From a checkpoint of a small mixture-of-experts model trained on Wikipedia.
Size: 12 layers, width 256, vocabulary 19419, 87.3M parameters.
Experts: 64 GeGLU neurons an expert, 6 picks a token, a sigmoid router.
Training: a variant of Muon for the experts, 637M tokens, 4858 steps.
Below are experts of layer 9 (counted from 0) of a mixture-of-experts language model. Rows are named router (the router's row for the expert), gate (a neuron's input weights, with its number), up (a neuron's input weights, with its number) and show model dimensions 0-63. Each number is 200 + 20 x the weight over its row's rms, rounded and kept within 0 to 999.
Before each expert's rows: a language model's description of what the expert responds to. This comes from a sample of Wikipedia text that the model never trained on.

# expert 1
It responds to: Capitalized word-initial fragments. Opening pieces of words, often capitalized, in government, law and court text, such as App(eals), Ab, Nov, ob(literate), Ex.
router,184,167,235,180,203,192,209,208,202,210,227,208,231,244,187,200,233,181,227,206,187,171,228,223,175,160,212,171,211,157,230,210,216,189,195,204,177,190,187,205,222,204,218,226,212,178,252,207,199,168,196,204,181,211,227,184,173,178,184,198,184,209,183,183
gate0,198,209,205,183,177,205,217,197,186,181,231,180,205,218,152,198,176,217,191,176,215,195,219,216,185,184,221,185,208,225,195,185,208,216,204,184,229,184,193,181,171,164,234,206,198,189,237,223,220,186,196,179,187,186,231,205,189,203,170,210,215,243,192,208
up0,193,204,201,201,217,187,189,214,210,231,173,165,207,213,210,183,232,197,183,184,209,177,187,225,202,208,188,203,211,223,225,157,164,182,191,160,221,206,210,202,187,184,213,163,206,249,175,227,180,203,235,183,183,191,198,153,199,199,200,164,238,218,204,201
gate1,172,197,192,166,173,190,186,197,196,184,215,230,167,195,190,206,177,215,193,207,193,233,185,177,211,185,231,201,207,186,176,187,217,174,210,179,184,180,195,154,198,177,201,197,190,195,179,178,213,206,208,210,192,180,212,220,235,183,220,199,220,231,228,184
up1,212,196,167,200,204,172,176,182,225,177,212,159,208,220,193,161,202,222,201,180,217,193,203,228,215,194,183,201,211,203,188,170,199,203,199,205,220,168,237,198,177,173,211,221,213,204,172,204,202,190,188,172,221,201,190,178,218,180,214,180,206,189,227,207
gate2,191,182,188,232,227,205,160,227,207,244,179,207,225,180,181,185,177,219,203,178,214,184,213,173,191,238,211,210,182,199,202,214,222,235,200,198,202,209,185,227,180,208,228,149,197,187,192,224,215,173,191,197,205,205,180,208,218,219,193,198,171,220,177,204
up2,179,191,182,201,212,200,197,175,178,201,205,225,219,208,218,212,178,229,187,209,213,200,195,223,194,175,213,188,218,194,189,207,181,227,222,216,231,207,218,187,176,161,224,219,213,221,208,184,176,203,212,207,187,230,207,186,226,207,197,224,200,200,195,235
gate3,228,206,220,199,191,188,230,210,185,216,236,218,214,254,212,210,192,173,241,166,198,194,180,177,203,169,210,157,227,194,189,215,217,233,200,209,210,199,193,205,187,204,210,220,179,161,230,196,184,165,179,202,186,219,215,214,211,183,177,193,188,223,206,190
up3,237,173,212,187,154,221,221,190,202,209,220,232,197,226,199,207,204,174,248,205,204,175,201,199,211,164,269,201,232,204,214,209,216,203,182,197,225,216,176,210,196,229,199,201,202,217,225,177,188,200,197,183,189,207,203,190,209,191,173,195,195,224,208,166
gate4,182,208,191,236,167,206,179,209,195,185,209,248,205,183,198,179,192,212,224,214,179,185,226,205,181,173,185,210,191,193,209,201,179,222,165,195,196,141,164,136,178,188,179,188,236,201,192,213,204,197,207,215,195,201,193,207,185,181,233,219,209,229,210,181
up4,196,211,201,193,211,181,204,187,176,177,194,169,196,191,208,203,198,177,145,200,225,182,186,186,250,226,192,202,233,215,224,218,193,189,212,198,218,183,230,225,227,201,220,199,199,199,233,204,202,188,218,170,179,192,196,207,219,203,196,197,198,184,228,216

# expert 59
It responds to: Sea and short e/o pieces. Short word starts like se, e, o, De, especially in ship and sea contexts, such as seas, seismically, tonnes.
router,190,201,215,167,198,200,195,195,172,200,195,220,199,229,218,181,220,207,221,199,183,181,205,222,187,205,184,200,193,197,242,227,204,223,212,192,221,203,195,183,202,184,233,207,203,197,184,177,211,202,237,154,188,209,197,176,158,187,200,178,225,194,214,209
gate0,189,176,205,217,193,220,187,220,200,195,219,190,202,216,190,207,214,186,195,200,198,195,191,221,230,218,210,171,228,186,191,212,184,167,207,239,265,210,185,199,192,229,197,230,205,191,196,185,187,211,208,240,231,216,180,182,229,221,206,193,159,242,200,192
up0,201,137,161,185,214,196,186,220,178,174,218,188,194,199,192,186,185,252,215,210,208,196,178,187,215,175,201,207,213,190,200,238,204,196,203,213,214,199,204,171,186,192,169,168,176,191,189,160,200,170,281,248,217,225,246,226,205,214,195,157,190,236,199,206
gate1,183,204,180,185,186,189,204,200,151,187,183,226,208,192,211,187,201,179,178,226,195,237,200,209,252,211,189,224,197,214,231,187,222,207,166,222,223,208,230,208,199,178,186,189,220,178,186,211,223,176,179,204,216,224,198,188,219,213,236,170,203,204,208,187
up1,207,207,221,234,196,176,238,188,165,204,220,210,245,191,195,198,251,181,195,197,190,218,165,168,249,202,169,207,185,197,240,209,187,188,195,190,204,211,228,190,158,186,192,197,205,189,178,170,185,181,149,198,192,203,209,195,202,199,205,174,196,182,192,198
gate2,176,211,207,167,186,204,202,207,195,196,160,176,187,202,238,190,245,183,187,176,172,209,172,232,219,200,192,198,212,236,201,178,192,180,223,199,205,193,201,193,218,233,196,193,218,167,170,170,217,196,236,165,212,201,203,172,184,175,203,173,193,224,158,204
up2,161,189,167,214,198,182,213,179,206,182,164,170,204,202,246,177,214,187,201,189,160,177,214,209,189,175,209,215,180,177,184,223,177,200,204,222,192,220,232,217,214,238,189,212,185,173,208,179,201,245,215,210,218,171,218,191,203,192,203,193,201,202,192,181
gate3,203,219,197,230,197,214,211,180,205,215,183,174,202,221,212,184,194,195,185,229,192,214,184,241,154,172,195,202,208,212,228,210,212,193,202,179,224,188,204,148,194,144,239,204,198,191,216,208,215,172,189,195,185,191,231,185,153,205,221,170,156,218,203,205
up3,200,236,196,215,188,167,198,198,202,217,171,184,191,237,206,186,180,184,184,182,181,186,174,240,179,166,204,211,199,210,211,212,153,200,208,163,211,181,214,172,201,154,203,207,181,175,205,205,201,174,224,135,210,184,208,191,160,185,237,176,187,195,197,183
gate4,161,213,180,171,195,232,238,227,217,183,177,192,183,195,207,178,192,216,218,229,199,226,186,225,184,211,192,177,178,225,203,197,211,244,255,209,224,214,206,209,153,182,213,186,192,173,174,213,161,217,235,179,236,180,228,199,209,195,156,198,214,219,220,215
up4,153,171,149,184,172,199,184,204,238,180,214,210,169,226,208,184,193,224,203,229,198,180,208,169,188,206,188,185,177,223,198,200,176,188,189,206,223,181,203,213,217,163,193,205,188,188,185,189,205,190,210,172,229,181,218,204,233,215,186,192,173,190,206,211

# expert 11
It responds to: Occupation list joiners. Commas, and, and field labels joining occupations or fields in biographies and infoboxes, such as filmmaker and screenwriter, American, Occupation:.
router,181,172,217,189,218,182,246,171,199,167,205,220,209,221,214,208,214,182,227,181,162,206,204,220,203,211,184,191,233,200,195,217,196,218,233,181,217,220,205,173,210,204,252,207,189,214,217,201,226,207,224,196,197,224,211,194,174,179,192,190,183,201,213,219
gate0,165,179,190,217,229,163,220,199,175,157,180,243,177,212,231,205,224,169,163,214,162,185,194,232,232,195,233,189,194,211,170,200,196,207,214,182,237,233,191,216,168,182,167,195,220,178,195,207,195,213,212,166,199,206,187,193,184,147,215,207,187,202,199,181
up0,185,192,177,198,169,178,183,182,182,173,196,192,176,206,194,204,179,210,191,194,212,183,210,189,176,204,198,191,210,201,205,200,198,183,193,228,193,201,228,194,193,208,209,214,191,165,246,214,165,188,154,211,203,226,204,190,197,224,159,218,222,223,239,199
gate1,165,214,217,184,224,182,175,181,179,205,182,179,216,184,209,232,235,199,241,201,222,211,213,217,223,195,192,173,171,188,200,181,185,220,221,173,229,219,189,212,157,193,201,159,231,198,234,180,192,198,156,197,181,191,169,221,216,203,191,223,227,237,191,197
up1,180,203,212,184,225,195,229,228,196,172,205,223,207,224,231,183,199,216,207,217,207,210,236,209,227,184,204,216,197,172,166,212,188,247,238,199,171,238,193,192,202,217,237,166,195,160,232,176,197,214,191,203,191,190,185,190,184,171,202,203,189,226,232,167
gate2,199,152,235,190,198,218,233,212,219,167,235,199,190,224,214,216,173,211,181,235,195,198,192,192,187,216,205,199,197,206,209,202,186,227,209,193,223,220,210,167,226,199,174,203,184,159,184,207,175,200,218,221,196,165,193,198,196,193,233,197,140,222,229,209
up2,183,238,160,193,214,191,184,190,184,202,207,196,205,190,211,213,215,234,198,175,205,204,215,199,219,182,207,197,215,211,204,207,215,211,214,196,173,197,224,242,190,185,208,185,237,248,214,192,242,220,158,180,183,223,176,189,218,213,170,219,238,182,191,215
gate3,194,185,239,185,188,184,205,195,217,190,206,214,200,176,193,192,201,204,168,212,204,197,233,213,202,188,257,189,205,205,210,191,214,208,190,178,229,198,230,215,209,189,210,216,181,191,213,203,232,237,220,184,193,207,231,186,183,193,189,188,172,220,248,183
up3,190,198,195,206,176,193,201,162,205,230,192,193,237,241,190,216,209,195,235,192,194,211,192,169,188,202,170,200,179,187,204,185,183,196,213,163,224,214,182,223,193,202,245,223,197,194,188,213,247,180,209,174,226,206,184,190,147,173,187,176,195,184,188,192
gate4,194,194,198,178,218,215,234,179,180,186,203,216,201,174,195,233,187,228,226,179,172,225,180,200,187,191,203,235,232,223,223,145,196,219,149,189,179,221,194,211,242,220,235,172,196,226,192,221,224,171,189,195,181,209,201,189,191,188,210,190,156,193,178,223
up4,177,207,196,169,203,229,232,183,179,168,197,191,220,223,202,229,210,184,223,190,200,218,217,220,172,213,181,204,174,192,198,202,169,198,214,188,174,219,187,187,182,222,214,194,212,235,190,208,205,214,174,193,203,180,186,174,225,215,237,213,227,220,209,209

# expert 28
It responds to: Non-Latin bytes, table separators. Raw UTF-8 lead bytes of Chinese, Japanese, Thai and Greek script, plus table bars, coordinate separators, and odd pieces like spok and Dev.
router,196,179,203,211,208,203,240,179,178,186,209,208,232,203,181,190,224,194,202,192,194,214,212,237,179,154,197,191,211,188,188,176,213,233,193,179,196,183,195,175,219,205,192,228,180,230,209,210,209,208,197,212,216,203,193,185,190,214,169,148,196,197,203,218
gate0,175,233,205,199,186,175,230,171,196,200,206,181,237,214,202,207,193,194,227,205,180,213,205,184,188,202,226,179,187,165,185,191,197,195,206,208,232,208,231,204,188,211,219,230,240,216,226,217,229,210,183,220,218,171,180,188,206,217,189,168,173,209,187,152
up0,217,197,195,202,196,186,192,175,214,213,177,214,165,205,232,224,178,213,244,187,170,175,234,187,177,211,192,167,180,203,198,159,188,190,193,189,192,182,199,180,184,169,171,228,222,192,230,206,211,213,187,213,179,184,209,210,206,224,232,157,176,183,181,155
gate1,183,207,210,193,228,187,210,191,204,218,218,212,190,211,159,238,228,228,209,213,187,201,195,193,188,187,233,233,244,222,197,186,212,180,190,173,213,183,200,169,201,195,194,220,196,237,198,207,196,232,186,213,224,206,190,182,218,208,191,156,189,233,221,202
up1,190,216,157,191,231,158,204,199,193,181,239,218,167,227,171,206,240,196,186,240,197,214,174,163,204,186,239,233,228,203,189,184,231,209,191,184,196,201,184,184,189,200,185,182,194,197,185,219,197,217,238,188,209,205,183,174,200,222,207,202,200,199,212,179
gate2,212,188,205,217,215,184,194,192,196,208,208,207,192,199,178,203,198,210,237,204,181,205,217,219,221,185,170,219,186,213,204,181,179,198,179,176,208,168,236,166,201,235,213,197,218,236,199,202,200,194,188,191,231,177,191,192,195,170,246,191,230,200,190,172
up2,209,200,211,222,231,193,188,228,195,195,189,209,224,213,210,208,238,165,181,220,209,210,198,191,215,229,184,203,169,210,172,205,216,199,219,237,227,222,175,236,219,234,205,176,194,195,202,212,181,172,242,228,173,182,180,200,217,212,191,232,210,203,243,187
gate3,185,201,222,192,182,166,210,208,184,177,240,185,197,200,198,184,223,226,210,206,218,242,230,195,162,186,212,177,196,185,205,206,171,177,227,198,232,206,208,173,208,198,213,192,182,186,202,193,184,184,197,187,214,218,204,180,191,221,185,207,178,207,202,222
up3,232,202,189,200,211,188,199,214,195,200,173,213,217,191,214,254,214,176,152,225,193,179,205,183,243,232,173,226,191,182,190,214,197,204,212,221,163,223,183,202,208,221,197,214,223,194,180,193,210,200,203,212,202,185,189,219,178,191,207,213,201,205,164,182
gate4,147,249,237,188,203,202,166,189,199,220,211,206,211,221,241,180,256,185,186,215,189,224,211,209,211,194,231,212,187,175,207,236,210,201,201,219,246,184,189,221,184,179,190,184,190,194,188,207,231,217,190,214,192,199,208,204,202,213,199,173,196,194,219,221
up4,206,175,190,202,173,175,225,219,198,200,225,199,141,162,182,230,161,203,175,241,205,180,196,201,186,199,187,205,202,230,227,163,239,195,243,202,169,214,212,144,188,188,187,199,235,178,226,198,197,179,191,191,166,180,220,204,180,209,226,242,198,204,206,167